python train.py --n_layer=10 --d_model=160 --n_experts=128 --experts_per_token=6 --d_expert=64 --d_shared_expert=64 --activation="squared_relu" --moe_layers=[0, 1, 2, 3, 4, 5, 6, 7, 8, 9] --router_score="sigmoid" --normalize_top_k=true --routed_scale=1.0 --balance_loss=0.0191 --balance_bias=false --n_groups=4 --groups_per_token=1 --init_std_router=0.00798 --lr_router=0.00137 --n_head=5 --n_kv_head=5 --head_dim=32 --vocab_size=8192 --norm="layernorm" --norm_place="pre" --norm_eps=1e-05 --positions="rope" --rope_base=10000.0 --rope_fraction=0.5 --qk_norm=false --attn_scale=0.177 --tie_embeddings=false --parallel_block=false --init="normal" --init_std_qkv=0.0431 --init_std_o=0.0536 --init_std_up=0.0617 --init_std_down=0.0617 --optimizer="muon_variant" --lr=0.0074 --lr_mult_up=1.05 --beta1=0.95 --lr_head=0.00903 --grad_clip=1.0 --warmup_steps=200 --schedule="wsd" --decay_fraction=1.0 --decay_shape="sqrt" --final_lr_fraction=0.1 --batch_tokens=65536 --seq_len=512 --doc_mask=false --train_tokens=439800000 --steps=6711 --dataset="wikipedia_en"
Below are experts of layer 6 (counted from 0) of a mixture-of-experts language model. Rows are named router (the router's row for the expert), up (a neuron's input weights, with its number), down (a neuron's output weights, with its number) and show model dimensions 0-159. Each number is 50 + 12 x the weight over its row's rms, rounded and kept within 0 to 99.
After each expert's rows: "raises" lists some tokens whose logits its average output raises strongly, later layers aside; "mostly gets" lists some tokens that are sent to it at least half of the time. This comes from a sample of Wikipedia text that the model never trained on.

# expert 111
router:61 65 49 70 45 43 44 32 72 42 48 44 51 62 59 60 50 67 38 54 35 50 55 40 41 42 50 50 52 34 57 57 31 70 54 32 42 57 55 46 64 36 32 56 50 68 63 32 56 45 47 47 47 59 48 52 64 66 27 41 48 42 52 52 57 37 52 61 34 38 33 65 53 78 63 45 35 39 39 57 60 42 24 65 61 28 58 73 46 55 40 45 56 41 47 59 53 29 31 47 62 71 90 53 37 46 56 40 26 62 52 56 16 42 71 42 48 78 47 46 37 54 48 49 53 56 58 51 52 58 43 51 58 52 43 41 46 58 47 43 47 48 45 44 34 48 45 43 41 69 63 24 38 56 58 61 67 46 54 66
up0:48 56 78 42 61 48 42 24 67 46 28 36 52 53 49 67 44 35 61 80 43 37 61 52 60 45 62 59 44 39 66 42 73 61 38 21 22 55 51 67 50 47 33 57 42 61 56 61 47 51 51 46 47 47 46 38 52 48 37 43 40 64 51 51 65 54 57 65 31 59 34 66 70 36 46 82 31 38 52 65 42 47 35 62 36 42 43 51 59 71 37 63 62 41 36 37 67 44 46 55 29 64 70 50 34 33 55 38 49 54 46 57 62 48 50 56 61 58 53 60 44 70 38 57 40 48 53 54 36 37 38 50 52 43 36 38 49 60 43 64 47 49 46 70 44 32 43 60 42 60 44 70 36 33 43 49 44 32 56 63
down0:43 39 56 64 47 55 74 51 43 64 55 56 46 61 47 42 46 67 65 42 53 57 57 57 67 36 24 55 59 57 53 59 34 44 66 38 72 54 32 49 52 51 42 38 62 69 57 45 39 38 61 40 30 50 37 44 60 59 53 47 32 40 42 65 43 64 41 51 52 57 44 63 51 33 35 70 46 45 40 51 52 43 38 31 41 60 84 55 31 34 53 36 45 51 38 49 43 69 44 29 52 63 46 62 53 63 63 58 51 61 53 44 47 50 62 56 40 57 52 55 57 56 74 60 55 45 43 64 40 58 70 57 49 51 50 42 45 30 47 56 62 57 40 56 30 58 46 44 38 47 68 66 68 51 46 37 43 63 30 00
raises: " in", " at", " for", " a", " the", " over"
mostly gets: " love", " studied", " save", " find", " taught", " pursue"

# expert 69
router:44 33 56 66 34 37 37 41 75 53 65 44 52 67 50 57 45 66 32 55 39 48 56 31 41 40 43 48 45 39 56 59 33 64 48 40 44 66 46 46 67 43 37 46 40 65 56 36 47 62 50 47 47 70 53 49 72 61 35 46 45 40 56 67 58 41 54 64 40 32 28 70 49 53 41 30 43 52 29 61 56 50 28 58 54 28 58 72 48 33 36 23 48 48 45 65 59 42 32 60 69 68 69 56 45 47 63 55 40 64 67 46 06 48 53 48 59 65 48 64 42 56 55 42 54 48 50 75 31 51 41 57 63 61 47 45 61 55 33 47 66 62 39 42 53 48 51 44 44 57 66 32 57 37 52 65 62 53 48 59
up0:73 64 53 66 08 45 68 41 47 68 35 65 76 57 53 38 54 33 66 34 29 52 52 22 46 76 45 38 49 66 54 52 59 61 60 57 52 46 44 50 41 58 55 41 60 58 36 55 47 65 45 31 54 48 49 35 64 54 50 47 43 60 12 44 42 57 49 37 40 61 45 79 38 47 48 50 56 47 47 49 49 59 43 63 52 49 75 56 39 64 57 48 60 42 53 62 41 51 36 50 42 58 35 37 37 49 55 35 35 57 64 52 68 62 43 50 41 41 67 35 46 57 43 62 49 36 43 35 62 37 46 42 58 46 47 47 74 32 66 39 64 51 47 66 61 52 56 44 59 33 53 52 34 43 69 50 51 22 42 54
down0:57 45 30 40 41 32 57 48 39 58 53 35 39 40 41 41 64 62 55 63 48 52 47 43 60 49 44 77 60 26 42 32 36 73 47 42 67 71 64 55 39 54 59 41 66 68 43 58 35 58 45 57 42 48 57 41 40 50 54 58 41 58 52 46 65 45 38 70 53 35 41 49 47 40 59 49 62 51 46 35 73 32 65 37 65 67 44 58 35 66 43 68 54 67 43 46 52 35 39 74 34 55 40 74 63 27 53 55 73 53 57 69 24 51 59 46 44 64 30 43 52 42 19 41 43 56 53 33 48 36 76 58 54 43 38 60 49 38 59 53 56 52 58 49 71 48 47 48 64 60 49 45 43 38 55 56 36 28 65 69
raises: " in", " for", " on", " at", " between", " to"
mostly gets: " died", " lost", "Scientific", " Succeeded", " brought", " operated"

# expert 75
router:44 41 39 44 31 65 31 46 47 68 48 45 63 50 51 65 61 68 48 61 49 45 54 34 34 46 43 46 59 39 57 53 69 47 71 50 62 60 41 71 68 40 54 46 43 72 57 63 39 25 58 40 48 59 51 38 60 61 49 42 56 44 58 66 63 48 42 62 58 55 49 37 60 57 58 35 59 46 46 43 64 59 35 48 53 37 54 74 34 15 27 46 78 21 46 44 40 54 65 46 52 49 47 61 52 53 46 52 46 35 66 29 27 44 45 32 59 36 49 46 50 47 50 53 64 51 77 66 35 71 63 51 52 48 52 52 32 53 41 38 44 50 48 19 53 40 69 39 34 36 74 35 47 68 41 49 62 62 46 45
up0:67 38 25 53 20 60 36 59 66 57 51 56 45 54 47 62 39 41 55 49 34 43 52 32 38 48 41 64 52 64 67 26 54 50 43 35 21 38 43 50 37 36 54 50 53 56 68 61 49 37 53 42 51 42 35 21 58 57 32 30 40 50 60 43 51 58 47 79 41 53 63 33 72 56 48 54 43 47 42 75 56 32 35 50 70 62 66 70 52 33 52 31 63 42 47 67 37 56 54 33 63 40 47 68 33 41 72 57 45 53 47 64 75 53 61 55 52 45 58 54 58 55 59 45 64 36 46 37 46 32 45 79 65 43 56 35 50 47 44 43 60 51 55 37 68 42 51 65 56 52 51 48 35 58 40 52 51 34 50 62
down0:56 49 47 51 53 30 47 49 46 53 42 56 41 37 41 63 42 53 48 54 23 60 57 43 52 58 33 39 49 39 46 07 72 73 67 48 63 72 58 56 49 27 59 44 57 64 27 56 51 43 61 47 55 60 58 47 37 48 45 59 55 55 58 49 43 60 53 61 69 51 19 30 71 58 42 81 45 38 50 76 51 32 55 59 43 76 57 63 49 43 33 38 48 69 38 55 65 49 68 47 35 49 60 56 51 23 42 56 32 58 45 69 68 59 54 68 43 50 51 43 55 33 48 63 45 44 55 29 42 60 48 55 59 34 28 34 56 67 49 64 59 39 51 47 50 48 40 62 47 52 61 44 61 51 45 47 46 55 40 63
raises: "-", "at", "/", "r"
mostly gets: " J", " Van", " aut", " Ras", " Arg", " hyp"

# expert 5
router:63 46 34 72 51 64 36 41 38 59 44 51 70 48 49 60 45 55 42 58 30 24 62 36 61 67 49 61 53 34 76 57 55 37 45 48 33 40 38 64 61 46 41 60 47 54 57 43 37 29 61 56 28 78 44 59 50 55 30 74 51 50 51 62 63 37 64 67 24 54 56 56 60 60 47 40 27 37 45 65 56 49 46 63 40 43 53 70 28 37 38 63 45 43 54 60 34 31 47 50 61 66 57 76 62 61 54 46 42 61 35 53 45 47 51 35 48 26 49 59 44 30 47 37 49 73 44 55 51 71 45 54 35 46 51 62 38 60 47 34 60 42 37 28 57 53 59 33 55 46 63 52 48 41 47 53 59 71 46 50
up7:60 54 54 66 55 59 65 36 57 45 38 60 37 71 26 55 36 70 48 56 59 39 64 49 31 69 66 49 42 46 66 47 49 54 42 48 42 59 53 67 71 68 59 55 44 44 52 26 63 42 37 24 36 69 49 51 52 60 45 53 33 63 58 60 39 56 43 60 33 45 60 41 59 67 52 42 51 56 66 54 47 58 42 55 46 28 51 35 57 58 33 52 54 62 33 57 45 50 49 44 35 49 45 57 72 56 46 59 51 46 62 52 53 29 42 39 61 46 76 48 67 45 52 21 58 31 50 56 39 43 16 74 43 36 58 68 60 73 50 50 48 36 63 46 72 53 38 51 36 58 53 43 59 39 50 13 61 42 45 47
down7:62 69 58 45 58 58 45 37 78 65 62 42 37 44 45 51 41 31 47 51 66 56 61 52 66 33 51 53 56 49 61 63 52 36 56 53 56 53 45 47 30 46 65 77 26 48 66 51 52 68 57 46 40 56 50 21 51 63 53 55 57 55 64 38 48 40 57 49 26 47 61 66 34 48 50 53 45 55 46 39 44 59 41 71 47 64 47 59 36 47 44 70 84 60 42 50 33 45 27 28 69 57 31 43 48 64 33 45 62 69 53 53 35 62 43 37 63 48 75 39 25 48 39 47 39 28 25 46 67 47 58 47 39 59 61 29 50 50 63 56 42 34 55 61 44 40 61 36 52 46 47 67 29 49 57 57 49 55 43 38
raises: "s", "-", "th", ",", "vi", " and"
mostly gets: " Brazil", " Serbia", " Barcelona", " Spain", " Peru", " Lithuania"

# expert 40
router:44 33 68 57 46 41 26 44 56 46 48 23 62 48 75 59 64 48 45 52 49 28 62 46 59 29 48 45 54 46 62 50 44 73 50 24 46 50 55 65 66 36 33 51 52 54 55 53 57 44 66 47 62 58 59 60 67 61 54 49 36 35 36 47 68 39 58 47 59 41 29 56 73 67 69 44 53 43 33 51 50 65 26 62 57 13 52 61 39 28 37 42 51 44 46 68 44 43 50 42 50 58 74 60 47 48 45 55 38 51 55 41 40 40 50 42 41 50 46 62 39 41 44 53 64 71 70 61 47 53 42 53 53 57 37 67 50 70 20 29 47 37 55 39 63 56 40 43 30 52 77 56 34 53 35 47 53 47 44 60
up5:86 37 49 53 51 41 45 47 55 41 32 38 66 46 34 62 31 41 37 34 44 47 44 57 47 60 58 38 49 38 53 59 46 41 30 42 47 70 42 48 53 63 56 72 09 53 50 72 66 43 68 50 51 53 61 47 46 39 59 52 55 43 58 39 51 43 36 30 40 61 31 54 37 60 44 58 71 37 51 55 48 46 51 43 67 33 63 57 69 50 52 45 43 42 51 46 55 51 48 58 55 33 69 74 51 54 59 65 50 42 47 43 63 37 48 64 65 61 36 38 67 38 36 56 35 53 45 45 68 50 42 46 59 43 57 48 51 22 38 43 51 33 49 67 41 52 55 73 79 42 62 82 33 54 68 43 47 50 68 51
down5:45 46 40 41 48 69 64 60 44 57 37 53 48 48 58 47 63 45 50 75 79 53 50 60 55 37 52 59 54 35 80 54 26 44 66 26 53 66 50 61 20 43 45 36 42 46 48 43 48 55 63 36 56 47 76 41 75 56 46 46 55 52 47 54 50 31 56 52 43 55 65 56 47 45 26 52 43 56 50 67 48 68 24 37 45 58 58 42 52 53 65 54 52 60 28 44 74 49 25 32 37 54 66 47 41 57 38 50 61 61 58 50 39 57 61 40 35 69 64 48 62 53 42 46 47 44 47 62 51 70 56 28 45 65 51 50 25 37 49 24 49 57 52 51 42 25 55 47 40 65 52 59 55 31 45 27 60 44 58 30
raises: "-", "s", ",", "di", " with", " off"
mostly gets: " counter", " alter", " mid", " comb", " Through", " When"

# expert 64
router:35 49 48 73 25 42 40 46 60 47 54 45 85 53 46 43 63 59 31 51 33 28 57 37 31 45 58 51 38 32 56 51 38 54 52 46 49 52 27 66 54 53 40 50 45 61 58 39 25 47 48 52 47 72 58 36 55 37 60 46 55 63 29 45 54 40 65 62 50 63 53 65 45 64 39 43 48 55 46 67 49 54 37 59 42 46 63 69 62 46 54 36 45 38 48 49 45 49 22 44 36 74 55 43 52 45 52 50 52 36 75 42 38 47 56 43 56 79 65 33 50 42 59 52 70 42 56 53 30 53 39 63 52 49 50 55 56 35 39 55 55 18 45 39 58 27 77 44 60 47 57 78 64 72 46 54 58 50 39 61
up0:58 56 51 49 61 63 26 28 50 48 49 49 40 38 49 60 57 28 44 63 41 58 36 35 60 38 38 52 56 51 30 62 41 71 47 33 60 55 58 46 55 65 43 50 41 70 69 50 54 62 57 33 52 52 54 72 52 46 43 44 38 60 27 73 51 39 28 50 93 47 56 51 45 69 54 47 59 45 42 52 39 80 63 59 53 48 45 54 52 67 59 74 50 53 54 40 47 44 60 52 45 60 66 35 51 39 60 15 54 47 65 38 46 56 50 55 65 52 28 29 69 47 63 49 51 60 51 29 49 47 36 42 55 30 43 54 45 45 41 49 69 55 61 40 33 47 48 37 59 58 49 37 48 49 27 38 48 25 48 69
down0:53 56 41 56 54 52 52 56 47 38 52 26 31 70 35 42 47 45 45 54 37 52 56 52 53 51 50 49 56 51 68 26 58 47 53 31 29 58 67 44 45 26 54 51 34 34 50 61 21 45 28 82 62 49 52 50 50 58 46 47 82 45 45 39 69 70 50 75 50 38 40 34 47 48 22 76 67 53 52 66 45 59 42 51 39 75 47 42 52 58 43 61 47 79 45 38 49 54 58 37 51 46 34 53 52 53 57 64 61 39 38 71 49 28 48 40 42 63 54 56 55 41 44 56 49 53 32 22 54 54 35 66 65 51 54 50 33 66 64 48 47 58 56 37 65 53 53 61 37 57 49 34 63 53 58 48 29 57 51 62
raises: "=", "\n\n", "\n", "\"", " |", "  "
mostly gets: " Phylum", " had", " Insecta", " died", " chronology", " suffered"

# expert 7
router:73 37 45 57 61 67 46 47 46 39 39 47 68 63 37 55 70 68 31 63 31 33 55 48 53 65 46 40 42 37 72 52 48 42 43 50 50 76 27 46 63 46 49 51 53 77 53 50 54 27 66 49 43 70 58 50 47 41 44 47 60 61 45 65 67 44 52 65 30 39 50 51 46 45 59 46 44 53 39 60 60 42 38 31 56 49 57 54 23 38 28 68 54 49 46 60 49 22 69 29 64 52 51 60 65 68 56 39 38 42 40 56 32 55 58 39 60 38 65 53 46 33 46 65 51 47 52 50 56 67 47 71 44 47 58 47 56 29 32 35 49 27 43 33 56 38 55 29 55 35 66 44 51 49 48 49 75 70 57 53
up2:52 44 72 69 51 55 56 60 65 71 25 62 33 55 49 49 43 27 46 27 62 63 45 47 53 66 55 54 52 34 52 46 52 38 29 18 47 35 51 45 53 53 47 37 47 61 38 18 47 43 53 50 64 52 83 32 36 45 52 44 62 50 37 42 45 59 53 77 52 64 51 56 73 51 39 50 40 52 46 55 36 45 68 32 51 47 35 47 43 38 69 60 44 39 38 55 58 40 36 56 56 53 38 51 37 57 39 44 45 54 37 45 68 53 69 60 54 52 39 74 40 35 76 64 44 65 39 55 64 51 55 56 58 27 50 33 45 56 43 37 53 64 61 46 66 66 67 46 46 55 42 51 60 24 31 60 47 41 63 46
down2:46 56 48 42 68 56 57 62 45 69 58 48 58 61 52 66 33 44 51 45 37 40 46 37 66 44 47 49 38 52 53 47 59 59 59 48 53 70 43 46 35 50 67 40 38 66 58 41 52 39 65 40 20 70 35 56 62 70 51 53 62 43 58 72 23 48 68 39 24 50 21 51 64 33 44 53 47 61 42 42 51 62 50 41 29 24 50 47 51 30 27 64 24 45 57 50 35 48 43 59 41 67 45 52 48 46 63 56 52 61 43 60 27 32 55 55 21 63 54 54 56 69 55 43 40 28 49 44 43 49 40 54 34 58 68 44 35 46 42 59 56 24 45 43 50 52 50 46 61 74 54 52 60 45 60 38 47 73 42 65
raises: "s", "r", "c", "-", "g", "k"
mostly gets: " Brazil", " Serbia", " Barcelona", " Iraq", " bu", " anniversary"

# expert 122
router:73 25 37 53 33 53 36 55 48 60 59 49 79 61 54 57 61 53 38 65 44 41 54 44 43 29 50 53 45 40 51 51 61 39 50 47 47 63 44 71 65 48 49 44 36 69 48 47 34 56 63 65 68 58 52 38 54 63 45 39 58 34 45 61 69 40 71 67 50 56 37 54 78 64 50 51 46 61 31 56 59 48 30 44 64 45 67 54 34 35 46 48 48 23 44 44 46 34 41 39 27 49 54 45 41 65 46 77 40 53 39 55 29 50 37 35 47 25 54 32 43 48 67 54 56 55 55 56 27 70 48 68 39 45 66 67 50 38 37 58 50 38 65 31 44 58 51 42 55 44 82 56 52 64 55 51 68 57 53 44
up0:58 52 34 50 36 62 53 37 56 51 21 44 41 17 46 70 57 66 30 69 47 26 41 65 21 48 58 42 61 51 51 55 45 47 51 43 25 52 48 68 41 52 60 47 45 69 33 54 62 66 45 47 52 55 37 54 45 38 18 59 58 58 43 51 54 49 53 49 69 39 52 48 39 62 55 35 69 45 86 40 38 75 57 35 37 46 38 47 55 44 45 56 40 59 66 36 37 53 48 50 49 83 48 68 59 57 48 74 46 49 66 45 57 62 54 42 47 45 44 65 55 56 65 49 55 60 50 50 51 52 39 39 38 27 47 55 57 40 63 42 35 52 48 51 49 33 62 66 32 41 47 47 68 60 64 40 70 64 56 43
down0:50 64 46 40 41 54 56 45 67 72 29 62 34 74 70 38 44 76 46 51 42 53 56 33 70 19 60 77 67 43 56 38 41 53 36 48 51 41 47 44 16 32 54 47 58 51 51 51 46 40 43 43 71 54 47 34 39 57 66 51 58 53 43 73 22 54 58 51 63 65 49 45 74 50 42 38 62 52 53 36 51 50 47 51 43 45 29 51 48 56 48 46 47 37 44 32 63 32 55 51 56 35 40 55 38 27 76 40 51 43 66 46 68 48 45 37 70 34 56 61 62 58 41 40 49 67 53 57 66 67 34 41 55 46 61 41 48 62 64 48 42 23 45 46 60 43 54 58 50 48 64 70 39 48 47 63 65 47 58 42
raises: " The", " A", "\n\n"
mostly gets: " :", " our", " Buddh", " studied", " ed", "?"

# expert 102
router:67 53 63 58 35 63 23 47 42 43 27 48 32 54 36 43 58 46 44 84 46 37 40 35 52 49 41 48 57 56 75 61 23 40 64 24 54 72 40 55 72 33 51 34 61 52 52 51 48 57 56 54 41 59 37 38 77 65 50 57 67 51 40 43 53 53 54 49 65 33 57 56 54 66 58 43 41 31 46 68 53 50 27 48 46 35 61 42 33 42 40 49 41 46 28 64 65 50 42 50 49 53 52 58 71 53 44 50 31 54 46 51 06 51 43 38 46 36 56 54 49 48 58 76 47 56 54 60 50 70 38 49 52 59 62 54 66 37 38 50 54 45 50 39 49 61 54 60 43 64 61 28 55 63 54 66 62 48 40 63
up0:55 43 53 54 43 55 37 49 65 31 40 67 51 52 44 54 53 45 72 48 51 28 33 54 40 56 57 76 51 68 68 57 52 48 52 55 36 48 56 52 29 91 49 64 65 58 62 57 70 57 55 63 44 23 61 41 46 51 46 59 70 64 43 49 56 42 56 48 45 54 53 69 57 57 46 59 60 60 57 60 40 51 48 49 47 25 29 34 37 31 39 63 35 32 65 58 33 40 55 38 62 38 48 41 67 23 57 58 41 39 46 50 65 64 31 78 64 38 50 24 48 50 65 57 40 54 54 34 54 77 26 55 59 47 40 50 57 47 32 57 48 46 71 32 44 41 47 56 54 62 52 52 54 35 48 49 29 42 46 57
down0:40 44 28 53 58 32 75 44 58 30 33 56 52 64 51 40 62 45 69 56 55 40 36 44 36 54 62 48 27 36 54 33 34 46 61 53 49 46 41 45 40 40 65 42 29 31 78 54 58 38 37 51 42 54 48 76 42 54 72 43 27 49 64 43 36 29 54 45 38 39 44 48 58 44 67 47 47 63 36 41 71 67 58 40 54 54 33 22 63 49 61 59 65 55 59 59 52 35 51 32 19 32 66 54 41 46 51 52 64 48 49 53 52 56 39 39 52 54 52 43 59 64 42 55 69 45 57 69 31 52 50 76 69 39 50 48 61 36 49 56 42 48 66 32 57 70 49 49 43 29 58 44 54 47 51 37 67 61 47 62
raises: " and", " in", ",", ".", " to", "ing"
mostly gets: " love", " death", " spirit", " surg", " learn", " touchdown"

# expert 35
router:45 32 58 62 52 54 47 41 50 49 42 57 52 74 41 52 48 44 28 49 39 25 54 23 53 45 44 41 57 40 63 61 44 56 45 75 47 63 47 49 78 49 46 62 64 69 62 42 50 28 78 44 47 63 44 56 52 55 30 55 64 46 74 43 64 59 64 55 25 48 40 47 58 58 71 32 39 53 37 57 48 58 37 64 38 53 52 57 36 40 55 54 35 52 59 50 54 38 51 45 76 78 66 52 48 64 46 64 40 34 45 48 40 58 30 37 57 34 40 47 44 63 46 40 51 46 40 56 40 46 37 50 36 39 49 43 43 42 40 33 61 36 26 45 45 38 73 35 56 58 75 59 52 51 52 39 63 87 51 51
up7:59 66 43 32 56 70 58 51 92 58 43 44 44 58 51 59 50 60 40 63 65 44 42 45 63 41 38 63 40 61 50 64 44 55 35 56 61 48 54 28 61 40 49 61 37 74 51 58 54 28 34 61 29 36 54 64 51 61 49 40 47 49 44 42 61 41 46 42 44 63 35 54 56 76 31 48 47 60 51 56 49 32 35 49 63 53 50 68 69 54 33 63 44 49 60 33 62 51 50 48 51 36 47 29 42 51 58 50 45 49 57 22 44 39 38 49 51 61 54 58 39 38 46 47 62 54 62 44 23 40 50 34 70 35 40 53 51 65 30 46 77 58 17 45 81 40 60 33 53 70 45 55 65 54 55 53 59 39 54 44
down7:54 40 45 58 66 51 13 54 40 31 47 50 27 51 42 40 52 56 42 36 47 47 53 53 53 55 39 72 51 44 57 41 55 35 38 48 50 57 61 57 49 63 38 54 78 55 67 54 40 43 54 44 49 67 46 29 38 60 55 27 59 48 28 56 46 61 42 39 41 32 46 39 67 53 28 43 66 43 48 53 54 64 28 50 58 33 48 55 43 58 74 33 32 65 75 29 55 77 44 66 44 48 51 59 51 42 59 42 51 41 58 49 41 65 48 37 48 70 43 61 64 52 41 54 46 58 48 54 38 53 72 53 62 51 71 59 55 22 43 52 65 45 41 61 35 47 32 53 50 38 63 66 46 66 41 56 18 74 47 47
raises: "-", " and", " |", ".", " at"
mostly gets: "ets", "aves", "ads", " Synonyms", " parts", "e"

# expert 125
router:48 26 33 60 49 44 34 20 63 67 72 51 62 60 50 61 58 74 37 69 25 33 45 50 51 32 58 48 50 46 55 58 29 63 46 50 43 48 46 68 57 43 50 49 47 60 54 60 37 65 55 49 67 51 52 50 63 59 50 32 52 54 41 52 81 61 73 72 44 26 41 55 54 45 58 46 42 47 32 66 59 69 36 48 35 49 60 50 38 52 39 41 50 19 40 48 51 50 34 55 38 64 75 68 62 63 50 64 50 55 54 53 30 36 26 45 52 58 52 37 48 52 50 39 48 45 50 66 48 56 29 58 26 46 61 52 43 51 39 50 50 28 42 36 52 46 45 43 69 47 56 64 45 78 50 65 70 52 49 51
up0:68 32 72 63 58 72 51 55 50 48 40 48 32 41 47 69 45 52 24 48 43 53 48 48 63 50 52 40 32 40 61 62 37 60 52 42 57 48 53 61 54 30 41 32 43 70 36 61 31 65 45 72 69 43 57 75 56 58 38 51 46 16 55 65 57 48 49 62 44 55 23 51 48 58 56 43 68 67 39 49 45 66 60 57 43 54 55 41 52 40 57 54 40 49 37 39 54 45 43 62 46 53 28 54 61 48 42 52 59 55 55 58 52 51 40 48 88 60 66 52 59 42 67 57 45 78 54 37 61 54 45 58 50 39 71 60 27 65 45 36 35 42 48 39 55 39 29 73 57 55 33 38 35 53 46 47 69 32 63 47
down0:48 48 48 43 50 49 37 58 26 67 65 57 44 72 58 59 23 76 44 75 30 53 48 65 35 65 33 64 62 55 28 36 24 70 73 52 59 38 42 57 73 50 64 58 69 48 56 44 57 72 42 34 54 52 54 67 49 46 53 56 22 56 54 46 64 35 46 74 42 61 64 59 55 56 29 71 48 43 38 59 50 43 34 50 51 33 42 34 41 25 61 41 53 52 39 58 40 51 49 46 54 44 69 53 51 50 42 33 51 47 38 55 56 50 45 49 61 38 55 41 36 51 33 50 69 54 57 45 28 38 48 67 67 53 54 24 41 30 48 41 46 58 51 64 44 58 53 45 46 54 38 69 59 55 66 47 44 63 43 48
raises: "\n\n", " The", "\n"
mostly gets: " whose", " provide", " providing", " Its", " every", " ask"

# expert 83
router:50 44 66 64 55 45 28 15 59 62 47 23 58 68 48 58 51 39 38 45 40 34 61 39 44 40 54 43 53 43 43 55 40 55 51 49 43 54 58 59 53 42 38 54 35 60 53 53 41 45 55 57 69 47 38 48 79 46 51 60 54 36 40 52 62 53 59 54 51 34 36 50 67 63 63 35 28 78 38 52 72 74 19 65 52 26 40 69 36 45 46 16 52 48 55 54 59 40 49 51 64 49 66 43 55 61 43 59 40 69 64 51 30 49 34 23 52 46 64 52 46 49 75 41 38 70 56 67 53 66 57 54 34 41 44 50 49 54 40 54 58 56 30 30 51 56 55 40 42 49 53 54 68 46 50 63 54 63 40 51
up0:71 59 41 34 54 34 32 58 62 56 62 42 50 69 37 48 39 44 36 49 54 35 64 57 39 47 51 55 39 54 57 56 31 39 60 39 48 71 48 76 26 39 39 41 67 55 52 57 64 68 58 42 38 56 48 58 48 58 43 50 38 44 51 32 49 56 43 30 45 29 49 41 59 42 49 35 47 46 35 42 66 44 36 62 62 17 35 43 39 66 63 62 41 42 46 64 47 62 34 58 50 29 77 42 47 82 45 48 34 50 62 76 53 56 38 64 48 45 72 39 58 59 43 31 52 53 45 63 50 46 44 67 52 67 62 71 60 57 42 28 48 51 43 48 59 42 43 28 55 56 62 63 64 41 78 48 54 45 53 54
down0:48 49 50 64 37 62 51 47 37 46 53 55 73 41 75 61 52 50 45 46 32 64 44 45 51 42 44 52 73 55 73 47 53 41 58 41 29 65 50 37 52 59 16 42 32 50 37 45 60 39 30 40 53 40 58 51 64 49 49 59 53 52 67 44 74 47 28 49 53 56 34 61 42 52 43 42 54 58 70 38 39 53 56 49 58 70 52 49 50 46 29 44 66 52 41 36 60 80 67 22 38 59 70 68 30 52 60 57 40 69 40 50 43 45 50 39 40 56 46 71 40 77 57 35 39 53 54 34 22 58 49 53 52 63 53 41 55 50 46 39 25 68 42 61 73 53 51 37 55 57 37 40 49 46 40 53 45 56 74 61
raises: ",", " and", " on"
mostly gets: " brought", " operated", " Website", " bring", " divided", " buried"

# expert 116
router:65 63 43 61 58 74 38 39 56 51 60 48 59 53 17 47 55 49 36 66 39 32 52 25 57 54 48 62 46 36 80 48 44 56 48 68 56 60 39 48 64 47 45 50 42 64 60 52 36 35 75 45 32 65 53 55 47 51 53 62 63 51 52 60 66 38 66 66 37 53 54 43 60 67 51 39 44 40 30 51 48 47 44 50 56 52 64 57 46 58 48 52 51 46 57 51 37 39 36 56 79 61 82 35 37 51 45 53 44 39 50 76 47 40 47 26 45 48 47 38 51 54 48 55 48 37 58 60 53 61 46 57 38 30 45 40 61 32 55 32 49 21 33 36 42 48 81 30 62 39 70 45 47 70 51 52 61 69 33 49
up0:77 53 60 66 45 31 57 52 66 60 73 30 35 54 38 36 52 46 37 35 56 40 54 44 36 50 55 24 41 43 47 46 49 49 27 37 50 48 53 35 59 47 55 58 72 66 55 74 63 76 39 33 15 51 49 38 61 43 43 44 42 50 53 53 63 64 57 59 35 50 38 41 68 60 49 44 47 51 60 50 57 58 44 44 55 40 60 66 60 61 50 50 62 37 69 32 45 62 37 60 75 42 73 32 71 37 27 55 23 43 52 38 44 47 42 60 67 55 60 59 47 48 62 51 46 40 78 41 40 53 54 48 62 50 48 63 53 61 48 36 43 69 39 46 33 38 48 45 42 52 44 42 37 58 63 30 47 38 51 63
down0:51 46 43 53 40 63 54 45 40 61 58 49 49 68 48 63 62 66 41 65 34 44 49 45 35 46 42 60 45 38 48 49 60 46 77 31 51 48 58 53 33 47 70 39 56 33 64 62 32 55 35 59 54 39 62 67 13 52 42 51 67 42 38 12 57 44 42 34 50 60 40 47 76 66 50 51 40 66 48 41 62 50 68 58 53 71 44 47 56 37 46 53 45 55 56 52 39 53 51 79 37 46 36 63 47 58 71 59 63 71 61 60 37 67 49 55 35 58 61 52 37 73 40 61 70 51 33 69 42 26 39 48 56 38 47 53 62 35 46 65 44 27 63 44 44 58 59 29 44 38 48 63 55 46 40 38 43 45 46 55
raises: "une", "w", "use", "ics", "im", "uta"
mostly gets: " Vietnam", " Korea", " Austria", " China", " Portuguese", " JPN"